Experts of a small language model.
Experts: 12 experts in each of 6 layers, 160 bilinear neurons an expert, 2 picks a token, a sigmoid router.
Below are experts of layer 4 (counted from 0) of a mixture-of-experts language model. Rows are named router (the router's row for the expert), down (a neuron's output weights, with its number) and show model dimensions 64-95. Each number is 128 + 32 x the weight over its row's rms, rounded and kept within 0 to 255. Numbers have three digits each.
Before each expert's rows: "comes before" lists some tokens at least twice as common just after its tokens as in all text. This comes from a sample of Wikipedia text that the model never trained on. Tokens count by the router's weight.

# expert 2
comes before: " of", ",", " in", " and", " to", "."
router:120160134164119172064203157167121177097108054085157147153134175095169119137119124093133120135108
down23:104157107102114166163116126127167133176184143085093088137113117155134073080063177125140183068109
down24:186144141194158159022100105142135135135133187100125113068094132126154103168111114175081176144092
down25:153154169159105131104189164141179103150069087103110126157134086104140154113121085055093106092123
down26:136141074119135129100139114083148163106128104098109197135076118119094147074113093119128099136161
down27:081102114161103116168073170132138091168128115128167172100151120116117129137151121163137163187202
down28:094131098086155116122100095146181087096074095146164104090129131119111070103090065138074094087196
down29:139123145145203155138141115111111126120077163097175095041116104109148122149159151137142121214132
down30:153095072155157171084209170180160120094093110146104075151130136120144141161146088149164181113132
down31:143100145136158129100148117145113056082061108082156150097157194129148110118099080101098163119098
down32:095138188107157154139103097161138135117133134157118141137157104125163084155069106109113091106106
down33:161118136197098121154102125131113126158118136119107123141122131079163061103189120131096173111148
down34:147082127093127120127102094128091123105103145128110158040130088223113097123108131123136133083101
down35:101149091132143122140145125082102120141140135097128115133088107138103101134138077107144078111139
down36:066105122139134098149120063102113111142135096149135133105132136162079093138117134108117107127110
down37:108138071150174140130154122121116098111118079111140149123092174034111117122136100163108189129143
down38:149110101136104105084034122117102085145148121154153107113158092133084147120089121139131132195082
down39:164094147085142134207115136132120110182155149089086112075139111121174166119127113116084106098070
down40:108134133102112139176133181058117124145075127123097136163128128143119031147106139103143108144196
down41:106107151133163095126161125104161125103128086097135143066138048116121163090114132157159137139110
down42:154089130102068135203099118113085139148114137140132064111162166143180099146092035127118105149139
down43:147113144116136148144176149132197107144157118079115092156110147137121079089126143161174104185095
down44:109158145180180081144136165108157172073113139108098152176131110138160136119146127094111172186114
down45:112139174156093124134062141094171163191108165208149147097132121081126149106067113142163140173087
down46:112140164141116119140142097146147144108103085105083131054117138108102124176205136163082151093089
down47:171161175128162104096149149107157115101203117128135144147173075174131142132087121156134096162120
down48:126123140102151143146130093192128077112087088130118149169134079138080126146134094101096090080133
down49:253179133159176153069135118075096152087143160120123164126129123143116158161137126095107067152089
down50:110115173049110128100130082140096154135125133170102107066100156142156096109117148211185098160086
down51:111124114189149103138165122143082159160161090155121098063093137116171103084162137173150143176125
down52:079089071139135054156132152114150105126193069117147134116154116086122103163191156079096145123109
down53:168096126221106144071132116125147107146084116116082099128119119160163104141095131123117132058128
down54:172112163119104112172107117150108075174131148127164081099088072097101127140164147091151102177150
down55:094188109124128098136119133166170146126156080129114171146127110077128129066130103124137095138093
down56:129125138084183116103191125207079123088139182182123102159107118122128130107101135129119183122083
down57:162124180124151142142170132158156178097144118108102129137173118118135104160180111080146141097149
down58:173149133137145106119160142145148220119104181114132124142150142142148116087134150124112128114105
down59:144144152143077129064108100116117157137099114165153133121101148118080113175128116104124098103125
down60:139093181087114115133104119122141149203134119107092155151146151180113139122078155117107110163124
down61:125157110131136121087179139122138083164152122151152118174114196071178137103148170146153165105135
down62:089124083089098135135174096173131175168095130159136183104109140133136107141149147069094144115155
down63:113143118128060098092131151131107159113115129145100129086119147088120125126087083070180159144116
down64:152161132068153103120151095109133116156152149151177080100104151055118080113165117139130098142096
down65:098120132127119147122136063117109094121072131088113140094079099096108128176164165149166158165142
down66:096097129181174150086077135105100154135201104178102146161166093134144067099104109088173132095103
down67:127126086131175134137183115149119117073074085087183103082126102126176138102136136150170154092067
down68:109116070124093108217084132080170066133149149113133196079154093187139112121138106114146175182151
down69:126096192124138077129104146121113132124119116070121115117144095181129077115087091090138133165173
down70:107140111153127151141155127145101170161101111140133139136136137182142145126101124136131090119078
down71:101077159087102167126121116116109136104165114134136085135161151138160098121127168144033205183152
down72:126158176103119100173097160135128132091104055178147097109147127107138127099154150120151110105137
down73:195125202078089106194149147106117078129170146141156112149159147182108125173142159143112112128139
down74:142201127152159055145044145105171142107154139133108134130235152149104128165116130121157105121113
down75:117086097161133065072134127137080158083131100118079121114125156159093102104166160157157170188115
down76:098019122073085122217136108139068160144087157121158129126108166150101127155123164144092156110225
down77:141163079196120097093116098098158150121110130165089113186154104101172150173135119155141182110143
down78:109122121097107091119102113171075128127187105129086152140138163108071148152079136139180117148130
down79:140128112109136166112134175160131122102166137153162091111170154170135082094145103126129129115126
down80:125162126138126099120073122167100174123195120138102156127142129177169116073088176127118166070084
down81:183148136094136106140090143195112113109109117113196129151128150152219125173110116057154085136139
down82:161125126155130141067090113146142086141122150073154138162085133120122084099162114105110117127113
down83:139083147083136189098119144101123141100139115177117128092160187142105134116112143137143147096123
down84:176094144134125142122155115156140159080168139081090158150147143066133085152116133154097148091183
down85:107115150163155123168109146161149077160114184100161156177130192149130119130110154064125197106135
down86:107156099215154166109133162115126109109141102155128129118136123066117112111118117121133105067151
down87:140136155116113093121118087185132089045138119118130133113147121160146140126141155188140121177133
down88:110172185075141127167197120064082123065092092119180158126153131111112137099152071131129190129142
down89:121164092121131097090137098134135195134102130099096101132139136125147152118135134124165107158116
down90:147109179096130148121050160094153220135185100148133131138114092209100129101136181187150104176140
down91:134095143089153128170144117100124072106081156169126128156124139115140116094089117081102091078157
down92:145161103102060126085144169152098098113113132083105152145131165123116132092106096124118147112111
down93:067124119099093134106104122163094140090101096115123053150028143151146168161080051111099133070115
down94:154130071069081142120144159197133169081152123158155119103137187087099193128117176138112120152149
down95:114174124177092058147084183172156143113149107086129159110133141082131177109147128132131141127136
down96:144181164213131111109122132110091121059147119130171177111120140179145162134158119186141105161119
down97:148135098153180104154113127084123135177106139147187125054120105120079153139086076144080146171146
down98:118094110149129149092123105132167153184115136140148088117143160141098154108086161101140073091150
down99:057101095104100123100219127074082136145090108110156126155086153117138137048111130166099134115138
down100:074161157166140108160155135176106113136101084146142132181110125154091154106100170156145128111157
down101:117131079094129118255072117132103185114105169109078114107184124135139127038117110161159111096125
down102:114078138106105114182057113118139126149128140161120138121181126160109141091081101137127133141165
down103:165076170122141159153156116110089107118168196174104143085169190154143104119107172111099086117129
down104:119222115120119076100144173134165142067129092049139107165123088157101096151140171142115123180180
down105:159145111134069167121127083106153125168188133108131193163103156173066093157121121099119108103060
down106:144076132109089123123126100192165114114145118143146117124125119177132132060098205136143071133130
down107:122074127176138090164102115098165107137107198175078150137107125084177171117163133136126201095142
down108:187137197117153170101169142117115115097185065062163146157092101083077096152144150163162117144116
down109:108158112166124154092146183109090134095129091144146146092096110099184121136154083128134155107166
down110:121118110142115186163096145104086150136089123100122095121114130101123097162133129125103156081167
down111:171176130089109143175128088110124132098117121141152136146178214099141207141111104157149125050099
down112:108111139081149183106174111073062112180108128157153108111098174128176141121139147096085144122125
down113:113036091121146148164137091156090083092117148131125163188146079106076153098148163079116156108185

# expert 8
comes before: ",", " and", "\n", " (", "–", ".\n\n"
router:135190125122147119190139110117132126099089179136122167164104110081195135091125117098107166083130
down23:141090109083101128084130172095154176153145140032100080151105131205106127154178182118149040116149
down24:136164106135104108124138079120124132125041123070112054135122119179102134133225106125078143156088
down25:123176201142197121136136134067103148146093147124077113179140143077115160160180128133108161109176
down26:096108170135089100115182056166096134158105087092145099157080120069134124128081132145162191139079
down27:129137096101096144129124073165170123091093123146124094114148191079104089136145174130154075115164
down28:147119122131137148146070127074098148111140151075141094138114081134151114125098134118180125174113
down29:170084007192172113127088137090183107148113162126122145135225128108139114168169125115143161159180
down30:122096139104104153115140120100168109212094139109149100154056139148140127141110106132106159138150
down31:148106129147116113108186127101156148115093153179108114110140069105138154167105144131116143133143
down32:142103142134100156042137128126099104080148121099178168059159120121061091118136106134181099107128
down33:087157140169148142100116124123088108107142059149108106143131143147063193142172166147146127160169
down34:141086124167109121122132201101130194153162152064081133175117059135130110162088182120122143118158
down35:136122176107169166117108112090140189187103124166033131114119117147121153157111123121178125108178
down36:150109097124130138115118122089182053108146115128196100120124107126131113187143206084160137125094
down37:144174119106173146141114113127138146152145100076113141117137098146148104129147142129139162112150
down38:113104140138157105127125173159102139131078095110130106093129120114098161187172122145089075131138
down39:113081171105111124148178134182124135122069148175129156115117018133076105161075142136159104116148
down40:124109154109129143113105075141159082066093194141134117100081108134121127136093144094163171054155
down41:076138134233100096109149158083126092171136090128141150090140170109100096080053171072109144117122
down42:073135146090170135153113134173095165177070142105153086182187098122119117133100119132106150170140
down43:104130170092067090157086211126142197116139132102136144170099093179171129168095130161126140093147
down44:145130116160088085141122158142150100111058135137114083112134148171147098088198146178105152120085
down45:145171170179123087079135110123149114053070036125144130114135107125179169129181116150070116092110
down46:095077134176147080188119088081148114138185106163076132165132148123151144171097146138200110108119
down47:089171178101111118094124149124122113169172078150116126121126115119081152090116095123095082146190
down48:118088121122090162132154179147145126125122115153148111152144110150206182088145092104122141071059
down49:113110161149141101119143133133126115038149114133146132089097155118096125127151091129063140080126
down50:151109150153094096121131111160144171177111141146111125184133108133122141119153130134121110136091
down51:103087116121084109116128145161090111124077132129117188135119128162099140056168157131035124111148
down52:115092152187082137081221165116116130115172124134114165104077174098129058135146115155092119135175
down53:157114118129155165129098156183151114137076148123170109135136108114145145159064187145195111147089
down54:171120176058121076113064174179132141142167056126130149122109052119086085132102144159094098147135
down55:178134077163150118167137088098143120149133196150109142092161187158168167068142094138075127121141
down56:104104141103106173078161084114145119143109095097148086166056097124169122131125162163116208130107
down57:116136135114106076116112121140096095130106119171095101107092155143070086156101126071181135098145
down58:047122122176138083124175186146140199147127054128119132180137139145138111125111147119129155123115
down59:145147136156148160095085079156122188171124130189138119143115097115133065101087126119163144103156
down60:150227202126129114112213121112169132106129102134067205098141172110096123125158142141057153122136
down61:089102147069145077084160127193197117160108139102127155149136108125096118079148171150144059126156
down62:163137151169120109181096068059145104147131124184142142103088154148160119119117149095133121127185
down63:137133153143054107136109149149168150112143167058098081173132130118146104130101119121118130172127
down64:133096189149133110122021110176138113114149144159142152155133145156123148068137147155097132031155
down65:138174083114096130137066144173139122184104175093097136192080131139105157122076059088133143156191
down66:168089156145157199149099155113134122153155069080171132126073143123141127114166188085130159152079
down67:152174189150077169189122161142119153132124054130101160113104082139136123124104189150138182079187
down68:137096169148149165102131064077110112130123125118116137118153116063176086175116146095179142156135
down69:164092190134182150130137110119055092189114072127167173164091143128093114103074078141164136083112
down70:176115088120116130154096131064166125113158148173147118119142163138188121169149145093134162131163
down71:201103134144186094169165095144145117123098140140092190119181084111147147172088155083148097091111
down72:154073181167150164191180112066135096117138093109169186132140141130152099104086072092147122107161
down73:146131111157113142109154155127137130145114164164158115187123164144134088157118119151109151103092
down74:187082068107127131106099122111173094154136150155120144109154088158110082133109160126101101083150
down75:146096123096124158154158116129125132086064144178115136102125041191131141126077128144162053107156
down76:103112145206115139088097124127092139115095128150125127084116146126100114103132110098106098180151
down77:148115141091126128142098155145143068141122116121099120161112112066186133113142088165088107095122
down78:075111098164093076099110126101121156111173096131042125113138120069145162113133117068160099135062
down79:115082088136175133178173149131143132143153114155137147099138102061132113141056103102114077148098
down80:131104187112138127114166114126117114141134051146209088084161112112092121133133095143145158193118
down81:130085105117116077110084120208097097082124130117182175169113145144149151141145134164173097154097
down82:139117103131154117187129166105128142131122142181101121114114126169124160119186115151090140089059
down83:075150137081106142176083127122113093187125126164146107160097121111203158160094171145125160135176
down84:124131083147106137137189040172099094112120119158129145128104129118139083141164121123150120103169
down85:123116137144127128114173162095173133136167150130183125136123114098120117104128162163073161138185
down86:115084094127134138137176118144126147144086150175106185081151075120079166065167176099160123111115
down87:170094160100105138075143122133132140087141135133146095156149101135138104147109165143107106128114
down88:112144148158102089081114133150118165137130149180113122188091194151131189148144130087141152150125
down89:127158140102112055164118114048125137129127128141143114085110116120082138107123128160114142107159
down90:232119086095099144126165191033116166063096132161091086098132099119096143112074079140172111112102
down91:127158142098109088098130073138120142116067097124052125057145121178109116113181190174132125084134
down92:105128183135179118117086128090132145123136101110104097103142158141111206114118173168112112108077
down93:133197130202164137157136122128119169091118084167120061148125092063099174131192125176110153144093
down94:119108092085159104109110134144132101098105159042117114139115157130143106163097124087152137202158
down95:106101104109111100127107124188157107104169160135147138154103084129136171106105132099131169132148
down96:139125139119078125125163159158145114150105133149132120108109107159089151097107141074114084122133
down97:194148100154150159152136157115107170122158130164160167085139123161175114152134136104157130159138
down98:089125154175070127115140151126138216082156074085021064125094121168088103133113056169148132101102
down99:116146070118175043094117163108133186173118079126180104127137089179202157152167089140104132161092
down100:138140128153195154181135129108120095095138149158125096140227168145190148128104096117148076086125
down101:124208099141136113108155130057152116069100149158165126137152159137065130120127104101151177152103
down102:148142157120114154131182135130149156085124156134082112120152120066135057167181170125138094125114
down103:152135141144209135107164143142161064110109033154125138167124121153137118141185085144103142096184
down104:117161123087161066095147140108131089116095068177162149146098117143189143171109081100117078082087
down105:133117133137120130140115131124075150080154171177081105136143144114190150171162091056110165119161
down106:137145144158093161137122152056148211143165161168120143133126127129113103101139098143166063136129
down107:171117190143115093069124100112103143097144073142117109117156120167153115099149125105146098085091
down108:124156119141167109129119142158180115125136157124153102103131154137179193171105152157115132125086
down109:162094082108172139114123108117135143085138168149140111101132117139116136150130141134103140122176
down110:110162143095158160147108125149106076091134089127083102163158156091083107128168145108122101097096
down111:135195136111164108079121173108129134153082140102155128187099129145114118157147114113102082125155
down112:113100145137084091113113104119138137043083128136153087166149135168143105114175127161102135051130
down113:097051153151153149073165124060160117120103144131183131160141166120088044117070122138220122159126

# expert 4
comes before: " |", " |\n", "0", "1", "2", ";"
router:146090114141147090181157192142138073095060153116140117131121065118126140154092141123136116089087
down23:114137106088142175129110097133080103143114114123061107146125139110172156150137103130124137145076
down24:107120170103146150162098176122073154201132123118164087163130184119104118114120142137143143139205
down25:143082154120095111084183177121183143067134152131153128142121109079192147080125129104103130184183
down26:111168108165106128110123084141157108171163124165112064119134105104105154154109117155174133150152
down27:166089136133111121092114095097174078141097108150119163110130146151142150184108201123170120091092
down28:126140147184123101129178062070154119094125142074188180124175145114167084117160097101131103143102
down29:122156162175165187135135138161179140077172130120133116082157089132104149149135170204155164113152
down30:191135141109139115104165159103093105112175110084147131131108126123147144127109165161093126114047
down31:135105147121138120105129143076107158145130079102081138207158107155160144142146140071132168127024
down32:154100096140082124115131126109136137139148163168127104128123091077122189128087141176124067108092
down33:142118131083130127155154164154152182154072180089112148163151119114177088131058138168174096096116
down34:046116132163129114144169175097177096153134107095123110140085098090116141138204139164151181105104
down35:139143125121115075089136159154046078102153128146123095150103152160170107163123087134146143182067
down36:120122189181096106148115168130143125167111170118123070147136140095102146104111139090106091158140
down37:130111171098108142137114140104103157137122194161155149063107155166185112110113125119164123117143
down38:160131134182138112124094075094120137125156038184201134135117135114085161082113194140101124169160
down39:093129175104135083155125115190141076132165098127214050104179144132118129083155103134166099129145
down40:134135130072132114126124059101114116131074089139159102198125087136144088148137168147168102120181
down41:182145115119081115135107125055126084122087094097104117107140124121150099143075226134154147113161
down42:078117135164128145128197120165106066091115154105155096157103107091135199119136124175114146122139
down43:103158121123067106152138138123154157160176145115099142156152126090076157135066120118195087124120
down44:206194133141137156126053150060123105072142154185147106147081160196170143188114121140148126097128
down45:135149135102138189190123077139064127167136166124123121136138103104101170142145132126140202107111
down46:176127163139145129106144155132193158048127140148150125162111140142156102123121143148112131166090
down47:138112125143111124072126184152152154159102136148160177146162122150129117099195126086116142146054
down48:159137148218175113098069112108175143080182158158143085159150070071130125164094183128086149167144
down49:118084151095219112104144098125123071102166107164090115192135143164117112153120101045152123156149
down50:103131177136074101080146137097218104165096115123085118168123139128161152182160121156124109110126
down51:152144158081131115153099136124124128158183128121143177138096124085126113081141069148076126075203
down52:151105099115111072116095143125127121164120177136192100156154152148122097152117202086150124128080
down53:081168124116138155101112171145099165120094141110127134093146089178108179209134100134149119141099
down54:129124158127093133108155128087135108152173106145123138091131130127179163175099131087169142109099
down55:107094100136133164096132131157110175101108132163165145118143035123139105151160117167128082092115
down56:171146124113105106129173089179095136123159080065134099064107144163166143146195225131151134109107
down57:121152143173099132137073114152156117104104120155107129071162131076159111122127155120162063171128
down58:223168099099166116169104143175197153169119132114118125133095155150047137156129128148124119068114
down59:116130128129149132143095118167067182177129176063089131116157124118100102116185146115140141138104
down60:143175102089065131095099165172106104180106108088116122122067122129134107161168106125082140140121
down61:151078156107108171093150120108117163134155060174170144150130098156118123113091091094070103181092
down62:133118140072127113140130133151120086093142152185126147175073101138171157107135163160159121152128
down63:129127184036057099132155144135100102127124122103168167123108166100155121106123191118149065128108
down64:092115164135195076139155088100112126078128120070172075138086145148132156113098134155115070137098
down65:123137137076082094111140144156082138111167087146143160107091171099129119110115086098127147123095
down66:140160145132145152151142123155100164111112143115132178172133135146154100154100096209131139108108
down67:120115081120144142156114173141148129172107180112131090139164160122085123120066164094139043184155
down68:119093127126124158101142178168137095146138143112161140188149165141169105082047140060056157105166
down69:128145131167097097143165164145135129187155099098091128145176140085149146125117144099157125127077
down70:118092188156073152135076109111104125082147042080199139152075103162184132136173133120152144111102
down71:185103082130116104111130119148166122115215071119130155120148105196096104133079092116149112180181
down72:099156148100092136078128089074101150106107104147121166138070151132089100123104162158149138110140
down73:146127131184169132111106105030043097110098102082093143111152141133128139182197121163152116069097
down74:114117153149110111134111130094082147090128105195143207131117137170110158134124126154162149135162
down75:161108151117071136124144175114106128133214160133152167087183114131125102105187105157135129171173
down76:132128140166148159153130090075082134093149142124088150118091208118070136129113158084161139084119
down77:133143151137083136115100137111172111095146073173112127151121113089151130137161172149120200117138
down78:070075152138167114124143151143140118135129173084100080165133135166149131117138134082193091075096
down79:167156127115077129180180149089091145041135116086133136175124092112154165110108093104141165169124
down80:173069140120187104103123106106106105152088087102084090135075176116066111136109146090092102128116
down81:088123122145112140112105084039104063201183114078084130016133165127151100080130176142103143109096
down82:140080147124096132160144094069130152119164188092088121133081165124145096135104204125106143121073
down83:168067211222117102158170084111109116069166135183100139155149122087126136118135134140134164170121
down84:130152082188148117067092149117140116123118119163084140150105163127161119159151141151120115087110
down85:134118176114026142184185098130156109161174113175163168123080178122110133111122113112091077116160
down86:124108179105172141125096080120128134115147162143088145120107083166113078115172185146172177124110
down87:100170098105066131108088217178117115134152072127171078082101140103127129108100136073149129146109
down88:140087136142192136164070138151145138181115194108087098094141126120158104137085163127156146168147
down89:115177188117124063102120144166138192126065104091100127165108160161142112207112087105111123171132
down90:176145118123089101125174096115188092157150107201076145161147105129111151161140147101125133092104
down91:123124140219082185103115145107106178130105110101107102126146135115102115112147131188147159185140
down92:128129114119171176104098130159120134138112128189082104135123131114195177118175163210137123111111
down93:158138125149149099071134071097208143066134146135063131124161108085146142139134163165084064141090
down94:179081117158085166134105119101079179129109215142087104092116105133111164084129142168096103124099
down95:120161089163153138138163064133110135131099165121132101113156211094106125107124132143087170070039
down96:107126183118095200121178119148137058108126160110078068152199122092169061175116177105116082134104
down97:115168132128135117165120119122150131096098096108097140148141131077140125143164087181119108118136
down98:121113118175101160148165089110133146152106154194049177102127161094102076105156114114178093125099
down99:132060146135156122127096098077149154235144167190080149152108166167151089095130160094122073124170
down100:142134128107114124107183119145177100124133118134124126190164195151100082138125178137045153094166
down101:127162142153179112117124073148105089145122145105068124124096118144134101141169154135138162083108
down102:150154115147145159153130162096103130069152142145086159101131168114125088082084100172094150130079
down103:153113122123103183149160107133135148173106120161129155162117147163163126135094124174176169220149
down104:157144136095109172087134110175165069161169106213133134171141112069154151163127118143128089108128
down105:114218103143145155114145139175107115099095213070143125131168090117174103207073182138120153134165
down106:101171095124111140073141083160150169124155170101118124138102179132091149173108144136098193159172
down107:109118132104106155112137188131105154097134105070081078159064129159166161184183091101114169171120
down108:103165196130142136104153126120199131117178157137099056124163148134114061139121169085160127088143
down109:089169118104162145119124094087107181137152151176088120146157160160123111155140155164135130139161
down110:192074147124114153108122060130169103158143087094156134185136115140139095086079108091082216125134
down111:080123084162241098122140161112152102135088182156158090131133075121184084166134114084152146129156
down112:161150115118167071146149147129135145145153080099158096158136092120180139131198150129102123102142
down113:113170151176128125118142141122122142131132124148155094117149127107085158098109070142107186120129

# expert 10
comes before: " ", "–", " —", " /", " USA", " team"
router:188127150170107124115140101116141143147112108122106184095173059147127139162140230108124117161136
down23:145189182187102133111070144116104138168090167117132188134170115131148116127185130104114131080151
down24:082119105201133172129186121094184148101161132108124088095162160140106143129127117103152161127126
down25:111138110126146075167109135141160107128173119143090076106154139159102170172105099121125107176108
down26:082160122063140104160178109160139117090147073116122116118166153090141130186154153106129157145150
down27:170122123154121078095093096070108137145080130138162154126161143126138090158166107064095158160107
down28:128177086146161199164119091102088140160195179153146135108172145104089159121108089106074194148159
down29:141132139160101169206136113151117147127174164085128176072144128164173070177127124124132101157144
down30:146152049102151147139145071063139160142116146066138134114141125163085110152103150108156171106211
down31:154136145091110104087158170190128149120130074100144115081095175147159168171167082137103184114114
down32:154117137130057098096123098105119115098130042145101131106161160105147101080116090126146151139068
down33:137105148098099090091145131152158101150125123207115078132121101161148186128158130136159160120133
down34:161129113129128122116134139179150118115127050108141080184139126140187128096124116101161181056139
down35:113082096117125174151141153154098128116128085119063139122116162166143139105170110136199144141119
down36:141097133085154121118083129087088154167103134067127146190100088107088092081102126165169127142089
down37:147133062104141108076160105096185085149173125167118081130115106177163163145145144143091150156153
down38:142129125086137116099087116160123135156158162149138105141077163116097100144084094158150107159097
down39:088088166142134187172155100107124182145134154125092113088153090166104195180165112056118166126135
down40:142124083098083130085136175160152075102132115133207171163144114118140086065073137129141132066147
down41:132059089148154149108122180135149108114093097124153132141139126142107106105103082099162136123119
down42:145144151126132121151142130112106177142116090076167116071129148090149184116157104123122154067141
down43:138079122146087125084078144124104116143093091075145114075186136142169133086089084116136149117096
down44:086115091162151101120134136050168131136107114094135131080140165130128102078149141130084147090160
down45:120058137152116127150102104138138101153160117133136098143110116148095167150071083139115150095171
down46:129105093148140150136116111177127115070086121105139083080137089118106119124134094095068172111113
down47:129132093073024084123134102130190114112137100106132090168143147170158103124130133097178138101174
down48:133096168120091102083146145116126135107121113107136112120113135156122076095132124122147093127103
down49:089134117114099098113076168111143115113151089123099118152101112122162160219216127203131155125150
down50:113106180138124187143122151082108121139134104076087113087116156124090181164095078112140102120142
down51:115156152177109171136191125181158114109089144149147113071220075119117068150132211120119159097077
down52:155108110108120113127097155106119150125098112081135140153092141141157125078091112130134114183123
down53:182129121184160101167130165081161106134141084077106184143172095111141183085125165185116119152154
down54:107110080153141139192161117108148173112124137095137124130162105127114145122106124150169124113144
down55:081077104126183124173119101131119148154144124158122124183135138123153149134154095139143134151131
down56:098132130135099136132158129145124148107161149114156117134187119130119142185177105050134107078132
down57:143126188153183147100101097119167153085098168133126131087172147118124121177146108125190143085179
down58:105143107141160112113107130160136110158092123135104070164133073132134112169084193150153167130121
down59:114159174135116124113198114088175123132091084111094147206164125081121083137091179135144115144142
down60:131147125134163120169126164072127181113075124154170158084131066150153098150149194164114100206140
down61:129135152135147151170091172212125093088114118126067115149140097159116137114145119073137119125126
down62:057071054081145124096129161138125143095127094165086104131136110143133116097106159176106100174067
down63:137098130103138112098188107132077086129154122096123086097165152143079156107147149092091071112179
down64:111123110124145120133194161138119108166115162153101079134118106110086134150147141080080092156137
down65:058139068124136132153159155190149167121160161129137120122179164119074167147132155146141105152167
down66:120166122181103158065163190107085103148092034110144153136173131116159120177102183177145169106154
down67:144145102144165118153138125155122138159134053123133130125131138162079149132124061143107147114093
down68:157070089171130106135172071103128122149120130150104079143159107100190131103100181150102137164113
down69:066097136120091175099130117125120121115094144129149074152043126120109124123162114158089182143133
down70:177157128138136165119163168124172156174139161105146080085099102153132134098122152167180128153158
down71:129112065107176123152076091120062135134106138131152130021119087124159150200179196141155139111152
down72:142074116145167195070138108209148078114147071089124114119122150090177101158117122173183174114138
down73:096150127159113156122159134140090106093103128036105108162141149100122171111129093152145133117109
down74:134167143158143124138168088169157098125145091130130122139081144078154106124142142161156095103094
down75:116174109102135169108094098139080103123131108124140132077143173112190106096140098106136153139075
down76:141144152113136146180077136102116084099107080107175053134140096080182196119145148161153117148077
down77:141084112168127131148158162083174102132088132130135138194169142135166098151104106115131114120213
down78:074183136120133177147181219088155171138090114098097128161109099124098153073159102141135126140151
down79:168141161157157136175188127132150083097174156151138132131123160143081110112071123154116120116099
down80:134093121118114190206106184111123151098072172100087143132150164155116144120146134111150174147178
down81:140114133135113111115129182130140120132174125194138182117136197110110167037127113136170117115148
down82:129106150156151159108111091151168098062126100115091106118147129098173176131172124129148129125124
down83:121208149118151173110128162109056086122159136129088187161175141150099158128108111095163066146160
down84:081105137099119163068135153141086142149108149103169112074110115182092100173137111166097121121072
down85:085082176053161125113125151117104119141146094095125182125128118134180203149150123129161133163145
down86:190154127124117070107112112167104129146090135113113115091102108077127105098150124154123080144092
down87:119144106162138169153140083140077100075057195132084092095110185099172170134120049101189146150164
down88:108107139103121116134107144084134151044153118147185127111100165140144159135118142175101169116129
down89:130185105115137140133126137130089151089109148173144127158179133147163117126143168080114128176130
down90:063115115107076130093128195126189156114133105151157024092124097158180127175105091134134099103136
down91:174102040131152116114064141117165121141103206142084126124116143125114128110148154162123126128141
down92:131143154176048081155182032171108078165123170079157115107125102109152146102137186161154183109129
down93:094057115106124123179059132137127094141118146060133165055127096139137146058062107031112074140163
down94:125176129151081088120171106146154133105129150170092138126092135112173149189084110118076120075124
down95:158132133103154120139123156142139100165089172130141091110165128144092109161152160119090133126092
down96:137158109108169076099156081172181111128136088079151124182114154112044082215156164147182096128103
down97:138123141095150136155149155159118113153096075108096185094145082080142153127198155130109107069089
down98:140097107140158161116122106119075145055079145183111149097079114147120145153125075101160096080135
down99:148159132130019127125144105111161141067130095106146100108129170108137125118157100106120081079146
down100:078136120067158162105085112109148072162149101088112086095086074112084082164110138151078114137090
down101:128118103141186079140073115073163135079147122167144123104175087163103127092082114095106115045148
down102:123085144165126082160073156133077136099111060092117120109107118102143121096165139121102116109094
down103:107181108117102079136122112092143179126079101116174141105097138077075200180163102095155067106122
down104:112153156189157144112132110137150164146151091104122163104177134075091156176078172161146109120141
down105:214067126091113115125152202147125178186117125139110139133117149123063128106105126155115071154109
down106:149129158163167123187150165179098163100163131102134090145126160091095138165129118146088112109094
down107:138068114158176111103183169048116146152110127067108155116067090155105141076117139140074161151148
down108:126114125098161119137160143092068128089145080151118127163115168146168142128156096171179113119182
down109:146172143089100130146123069138119122143194143183137143161158094112162142122137160122097103149131
down110:089073120130160142127121069092129056179148130145117163123091143095087116154169123154215098129102
down111:112154040137138143147097074149112106138140180141149083154120171110133160147162132146197211122125
down112:137135156143120065159144112125180165063082096130173156088152118182115175145118142184131131148149
down113:175157166130147181141102111100106101061103072117106207081160128112124179215118115138149172065130